config = dict(
    d_model=768,
    d_shared_expert=384,
    activation='elu',
    moe_layers=[0, 1, 2, 3, 4, 5, 6, 7],
    router_score='softmax',
    balance_bias=True,
    init_std_router=0.0375,
    lr_router=0.000663,
    vocab_size=38585,
    beta1=0.9,
    beta2=0.98,
    batch_tokens=131072,
    steps=8973,
    dataset='wikipedia_en',
)
Below are experts of layer 2 (counted from 0) of a mixture-of-experts language model. Rows are named router (the router's row for the expert), up (a neuron's input weights, with its number), down (a neuron's output weights, with its number) and show model dimensions 288-383. Each number is 500 + 40 x the weight over its row's rms, rounded and kept within 0 to 999. Numbers have three digits each.
After each expert's rows: a language model's description of what the expert responds to; "mostly gets" lists some tokens that are sent to it at least half of the time. This comes from a sample of Wikipedia text that the model never trained on.

# expert 35
router:428507495451577576506467437492479548534566518475440560544532494456507511583581591436493467478544492523487464494498481530494509469447506528508496526459540457470483480478499414493524498512473532552456449494464549535528425558553506435496448532499526455575522540476460533513505486454503484527
up0:530549497490490455547517468515458494530571446482523584504460447550450495508488479516472540450451535460458556576526428480436515546496448471580506519549534531536457522537464437441547490452491537488457548547505580522514499485519526497506436539523489538494492476502427507570439502508480493524
down0:479477482445489492493430513492468495546500505507520521454488508469504461534448522496538524471546454527485557488568562464551556403427576552551538542481495516452548510511479522496527547466479478500478511554458506541497534529510456497495488480473431530423463500458507477459419523475465568551
First word pieces of proper names and place names, often after the or of, such as Los, San, Al-, U.S., Lecompton.
mostly gets: " Los", "Al", " San", " Im", " Av", " Cor"

# expert 21
router:478463547461504540530493553558559579517468544549501470542487487499557445487526508457554490501530470469570531489392554523522496516502543495488471462468479518534492531534592478503547485465433433472535528473490470514530446503525513484462553464437461508500544479463478529480494463414530498554
up0:546466458503546537509525446518557526544463414492447547477490454531484464538458472583515529551455426492483524496530558507463491514446535520504519524473520555481507431486502533467561568482421449471499454487468558430559543444532541476548468501459554461521517471516452534484578520463506473521
down0:487513581531481554433477495475567461475504487552488463530548492449423524496447528515450501488492529419420495494441431510541522551492426472566505415417460484520458519532497626413537516470485516501468503473477477524453548529450526484415574502508461454504447523517505548516480550554486478432
Pipe separators and small numbers inside standings and statistics tables, such as win–loss rows for NBA, NFL and NHL teams.
mostly gets: "incumbent", " Chevrolet", " $", " UTC", " Albums", " Oblast"

# expert 34
router:593459480515473560449517503497551480550459498478537472527494551542532545558497580459460544434475527462499493498539515524514503561468484531470459502537481593498473542518477532518472554529492536499519444477474505510510558476492534485527489495488503442461555486572480469553532532492461501539
up0:491589505546567492538482538553428492508530414529469504444458467459467466518524453497514508493468500451495524450434576530520412501551486444492452496464480547544516473463472504558486549515482536458421468524504497480485530523428506506506504487491610522541522534501465469535492478469474523472
down0:458560515523546508574509476539508532503505458451453494520477479483510373474494538578439492518431492495554529558517545571511523474481491500472506427409585481536589493473544517580443540437489479528502454502494567551477509468431484518497502503513546521534543492436548454486476507508487456559
Pipe cells, line breaks and header words in tables and infoboxes, such as Date, Title, Candidate, Team, FW, ISBN, medal rows.
mostly gets: " Succeeded", " Website", " Date", " FW", " Title", " Candidate"

# expert 50
router:542434449491529550476528445528437538433444511465512539474481460495511454549431502492524557416515475490495485530486434506493481439494567447491508503513461542509551570496517529517476504536500546514469512443493525460542557496454521480456514534510443479429524522546519530498488425468472469483
up0:470458462511524517489474470529541513528509520498522437559535506457476430545411478582447456501538568442535452480485505558430432498448455524461552535573429522495478527473532486527435569537478554503442510519532544492465484545455520443532493478555491498457526450385525518521533484540514506585
down0:526517505540551523529494484486478505547462468460499504544551486530449588489552460577474545528493454456450435550515577520509479467516542502547510481459463481499487471457588539476517517504518513462475562490416585482437507501441490516412550518464504480427516554441544477471532527505476444488
Line breaks ending infobox fields or starting sections in structured lists (Country: France, Place of birth), plus possessives his, her.
mostly gets: "See", " his", " Binomial", " Notes", " Website", " His"

# expert 61
router:606467479518490473475552528473464522536481509491542506473570464419538576481518549524533511484494542496495545471459487422519456526499530466562509415521471521526472510474488557567511548483488538465500469490526548488552536537446578471545494468502450465496474526501470514499565481527493454459
up0:529551560482510481533496503459535446428500551518559482495508495545458481507506479562576428514528467550465499421483434461544449599496503454483484476473439522436466450503503559488400457544446471455401477503486572510539540455491429528465529491489454487498521521517533529491504515471457505475
down0:551497483485501434483487507485525490459553585561477500423529514535511455557527529481518522509575507505449476501411560529476449525463556550586522559494423467534510563449425598510472507463517462539534493521566420540398470539505538519537536491496437459491526466455553484475490484504506430537
One- and two-digit numbers in tables and match reports, especially goal minutes and scores like 67', 86', W 122–96.
mostly gets: " 38", " 37", " 44", " 35", " 53", " 34"

# expert 26
router:524466460405429426547471532491499491527463428490430419472473473501436513507548498500537492436485589513512540553452511490443513456435559429481557464470488511547529469471471539519448579461431527535546562459491529590541529510577467495492439509493477508544514509566507520434493450496495490458
up0:486467493542498498533494465560460517425500471481444477554545462463514494511519467530561500445507457517541555506529453528555511460498524454495520550410541468483455514504458528537447536536526505497454490527475469493536548483535453469463551524469446553450503555449416448492498536491517465561
down0:475548481498428522446503494478474491516487467494513530545530447500480514558509474530454500541466475547515543507482476473478433509499479554481521449507476517508451525540443449564440535471520556508475500454602472451504553548553524480510526485509547500547481569548415488530525471555474588477
Biography nouns for a person's role or family tie, such as son, daughter, footballer, politician, captain, bishop, plus sentence-ending periods.
mostly gets: " son", " vocals", " daughter", " father", " politician", " brother"

# expert 59
router:525474540587431548529508555433538568453490435518464480463569448489521501486476513451535421461418493535520478583532422471542465497524470544502504518511525529510541458489508557476529504472467472468488482473533497495470537539475462586506451508485551497530536536558484463556516475420425488481
up0:496520448482537446506396470426505561547515572469526560468491458510474527489544507413482560582475589494506519541517544508496461465434489511514541520558488488532508484506508467516502495519484441424444483510471459464507486479533531523489507496497443582459530511555482501486563445515522555568
down0:486510500467568482466552450438491439525466491527572566468482508478538541500564513461424457510504491502491527517482480598457544459496503439495491485581432578467448490503543511422462559480480486553509429557525447489463478444529538545491468444491503518560473457559464580485481490493452536491
Commas after surnames in references and before country names, semicolons in lists, and colons in infobox fields such as Born.
mostly gets: "',", " ESP", " TUR", " CZE", " ROU", " Phylum"

# expert 57
router:555470526501494477412499506471452499510548508552551431528595518468524512476458464484564488535491439435539446493449489408482412588466483431522465525589472517444462460501547554471502520556478451513463559480458507479459474433487523569448505476470503447426552512501480542504484486494560550495
up0:439556492535467498486515551465457485473520527537487476534501484451476461551588438537486468508577453511505527485541449445468485457537440562510465510443564449574471527520480494521529437472487412473548413496498558491539481567518499552495489419507513573504457470521505483451426466545478597505
down0:444498456535506532528529539463467446549445497532507432504519372463427499491505440442476530514521529432524510482483442461503446494477548458551555495487551457458440486507486547529569498504529485597489415480596519513548496492418562515515509561472552482513475560485502553533498483462551502443
Unit symbols and digit fragments in numeric data, such as %, ft, km, ′, and middle pieces of long numbers.
mostly gets: "′", "%", "″", " ft", " mi", " cm"

# expert 8
router:464492518448510488474534484493535495534551554513439571529464482502494547493549472453514503517498490500508483529468508486486568489516432474505562492500512467471459450506526554468461476516492517474570531503504485472506515468471526458503531470533497502494535513492508517503459515497486486465
up0:453476430474515517506407534454498542479548447537513411473555458511508469564484460443593462561551566434523503474476490437472492572490510448511445526532525503432502456537545516480509487494539491422520532510505541504463459527491465502441499445490574422520568457490514465439446549529526477530
down0:477530496567494504435481516600468549531505522510512456446558497508494491518479516361487561548505477454482486436480490485502566480478434464552474493528522400547504488479446494428472543447489489501501456533506537496488437558496525491500542470510539468528433475529509443440526556521492445552
The infinitive marker to after a verb or noun phrase, plus modals would, can, may, will, often before be or have.
mostly gets: " would", " to", " can", " could", " may", " will"

# expert 11
router:486535490506514522526451422466451510496559588463484414475486543513521453545504466554511484521580517531458545507496486455458436480417503566429504546565562500479476462551512545498568478486555491501465499450458444427522536544458543458454497429550505469426481553445462542479508507531559437481
up0:533505439568452443485441483506484522594443542468490469517529473540562462475463513448464505514588508493573534532465549556505569443471525515456441554477566456478456485519531546490463459527505547540512543541493480455542488449537468418488521442556462499501536561539449427462438533519456467553
down0:489421444514522518535483514469480479478495508582585495483503483540471435487484465456502450490427488516503572487484441451470511512512485492493491493531502471486504510437444513550534507508518543409563479492466538500526476540451508448533500494484463524504529486509520525490544450537451459450
Articles and quantifier words opening a noun phrase in running prose, such as a, this, each, every, several, many, another.
mostly gets: " this", " some", " several", " these", " many", " each"

# expert 14
router:511489429532504555486524510487487522461473559559532527529468497474505466520547567489548490547602504471528500450509468573431453499498520523460449502509520476449549497551473505546490464489466461490458508499526512533511407538473509496477553472531565468575416541493453507460482451550503478444
up0:490562545519516498449581478515587493580516482478464493536477523443575552455497503521521517488500504497524526542551409415487490530492536516522500491471523525531488570473566559541450524471489436509478471483535463470454554545516462579545527470490517557489517566541489474538569490543472464514
down0:478439445514478385446425591525455499568487461499445434502454510529496453569469513486505518530507476460470499556462508421479488420418484498533491420547483481504522481514542549499483520487517495509456509498537499475425538448556445533534491455478475451547498470480482438550447497547413459529
Nouns naming governments, councils, committees, armies, parties and agencies, often in proper names like European Union, War Office, Iraqi Governing Council.
mostly gets: " Council", " Committee", " government", " President", " Congress", " Army"

# expert 51
router:488490519502539551497518515564579440465431461509453416467556524518514481469511505545532508530558545485510513501524470438527549570526529473474514432541534548415465530458524513559474530487536467470443492465525511497553526528518460470488545487555466413578430534506518513476569458476428518488
up0:448524497560474521465485547496501550597524495533472502511546515533559536431483533501513512503469535535493535517472555470543491543480550471527559457505468545532534481455553515450500533532423514465448470505458530531565548460510560513539459535471526528480433536541500510514536543447471515528
down0:404485456564415544515523542476455506540504532479443520527451489534450543530547465480485445498467521527527506454460399444566545516532538486463498436429520536459503490489445509567421462555574496535526464501479386475544535488507517449468453512486505559450501541506518533500536543469499556520
Last word of an institution or place name, such as Street, School, College, Air Force Base, California, Regiment.
mostly gets: " California", " School", " Island", " Records", " Hospital", " Racing"

# expert 24
router:526582487517470516509536545546442552517499420516492439479536483419408405477476593462507498543540540591577543527498454494546526527444483473524529558491545513509528466430501557547477529506562469466468534475478476513519528544568492477578540525475428542534474461562563489519547516483498513469
up0:483540485500452529513513511450489451464508510471479480501498524470436414489475538409564518474498494513492569518543498473463503526461451465552474392443493460526510490531468550485505509466540485480562465531503577553450448513492556501435402488564426451476555480454530532526516519507566452534
down0:516479454516515624490502531499516431504527512424504511503481519476483464513516418493479442483440529505414459518530467428493603521433497499401534498518482566498541510524495521505589485408523543480528491501520481496609430523416543504487511551444547446499516460544531507514482532552554457454
"a"/"an" after "is" in opening definitions, e.g. is a moth, is a Canadian film critic; also "born", opening parentheses, nationality words in biography leads.
mostly gets: "born", "Personal", " largest", " born", " an", "Species"

# expert 53
router:454440560527560489524496450510557514559500470514453487555519563470474495527486484506433487420487552501581514442548537534451482429493497492511538444480488560578474542466537529525493445537477427553545506480514434578462504535481568536496530544519536467563489486624444488502596522489470551548
up0:499531580491460440521473464501533463477444453520530512448483464501487536525539462506505452445535486571547477510467523462551555467470496426490551414492522585479511428569526422475426490559489562553505588488522508527571456553556524513420559449453472474503473448534494549506447510497535485535
down0:439437457553527493491492485442510455548509404449452505461483455512402508497554484508471495600457509461438530446518502506508535515441537518428515445546473536543473459454519557505462517468479476463510538519529457517440539480549519466509487498511498550454563456517518507499504562462463518495
Pipe separators between table cells in results, roles and discography tables, plus line breaks and dashes in bulleted lists.
mostly gets: " not", " *", "\n ", "\":", " <", " -"

# expert 1
router:470475507497559511547508516554507509549432480464424547473536508495516531507534426558510486507550419495551468515555504500452438450513548485561498546470486511527483586511540498530542488547482547457577563501525534492519528475452479521533456555518471473454515439474494514539499550516423502566
up0:459516558557494492495465539554479508523476536515511465511444479459550612517485569506534458585546555559435504480459525515470482449548476522499451519424532485488474444518504491485558515541495475450491489550496468501480495472505482491480495418510519506494475482457504448485431521493450514524
down0:577480535525475473536516501525505505483524519470475514535477514497535404544499552438501508519493490509472489526514451493508501500471506544482540497491413533525466593539535518522438443495610450443434468454482480510486381491493489446490562463493460468459479506451543517437381479491515464541
Line breaks, sentence-final periods, closing quotes and website dots, mostly in album and singles pages, as in alabama3.co.uk or "Limbo Dance".
mostly gets: "\n\n", ")\"", " TBA", " j", "671", "!"

# expert 4
router:538495509446471547515483465490468437540508515561588492527539552535473492481562557432541444533442466503439569499487492432552502504559474543491550494496541542491444533514457532545527475474507508569542460520488466441450500420484450552493488548431538471522520466476510492473531504562515456497
up0:439532526543449488455455559463444580463527493553468555560486486467539542470479457493460497467564539513448476522477523574502516527494542486490488571466579464516489487505529441534546455452484567505454467406468517462533472519510434528532479550510457482515517538474461416498502477452492523477
down0:480502515562463527501447489477532563428462526521542474528453582496526492486482516534543548555513547499516507529504491460520540486509471507517563434517475547447486599478507460503522493485491494505499506553494536482510499480521528548506514474487551448508575558539523534494524527456452552409
Pieces of coordinate strings such as °, ′, ″, N/W and decimal digits, plus numbers in climate or data tables, e.g. 33°49′, 85.1097.
mostly gets: "″", "′", "°", " used", " located", " construction"

# expert 12
router:447506537549555483550559529493482513458523528446460463468551537496468472543436548517568496506536466565488554515476511473520446447502507573459530526504477511479445514457510461515481518533518516540555490447492440480502520502485482483512496453511529482535445461428530497433532485463436457533
up0:533516461494479452465530497488499441544566481517451448522581491430525559471510532504535481455471523507527485538455530523585531551495430468498484478463461471530481516540512577496526594506489549528514508415536522523491555551476524520508535502420477497458448453459556547438527505509537534455
down0:460532489473478403460488487462497538549558507467529570533541486550480542569449553541500501563540487511518472454468491555563561525456556537555509524473418489449418441504454468365587504496537494460510549520532409507488520431513547575476479497538499467506505550511520505521485447544453477559
Line breaks ending paragraphs, plus month names and day or century numbers in dates, e.g. on 2 November, late 16th century, mid, summer.
mostly gets: " October", " mid", " late", " summer", " July", " September"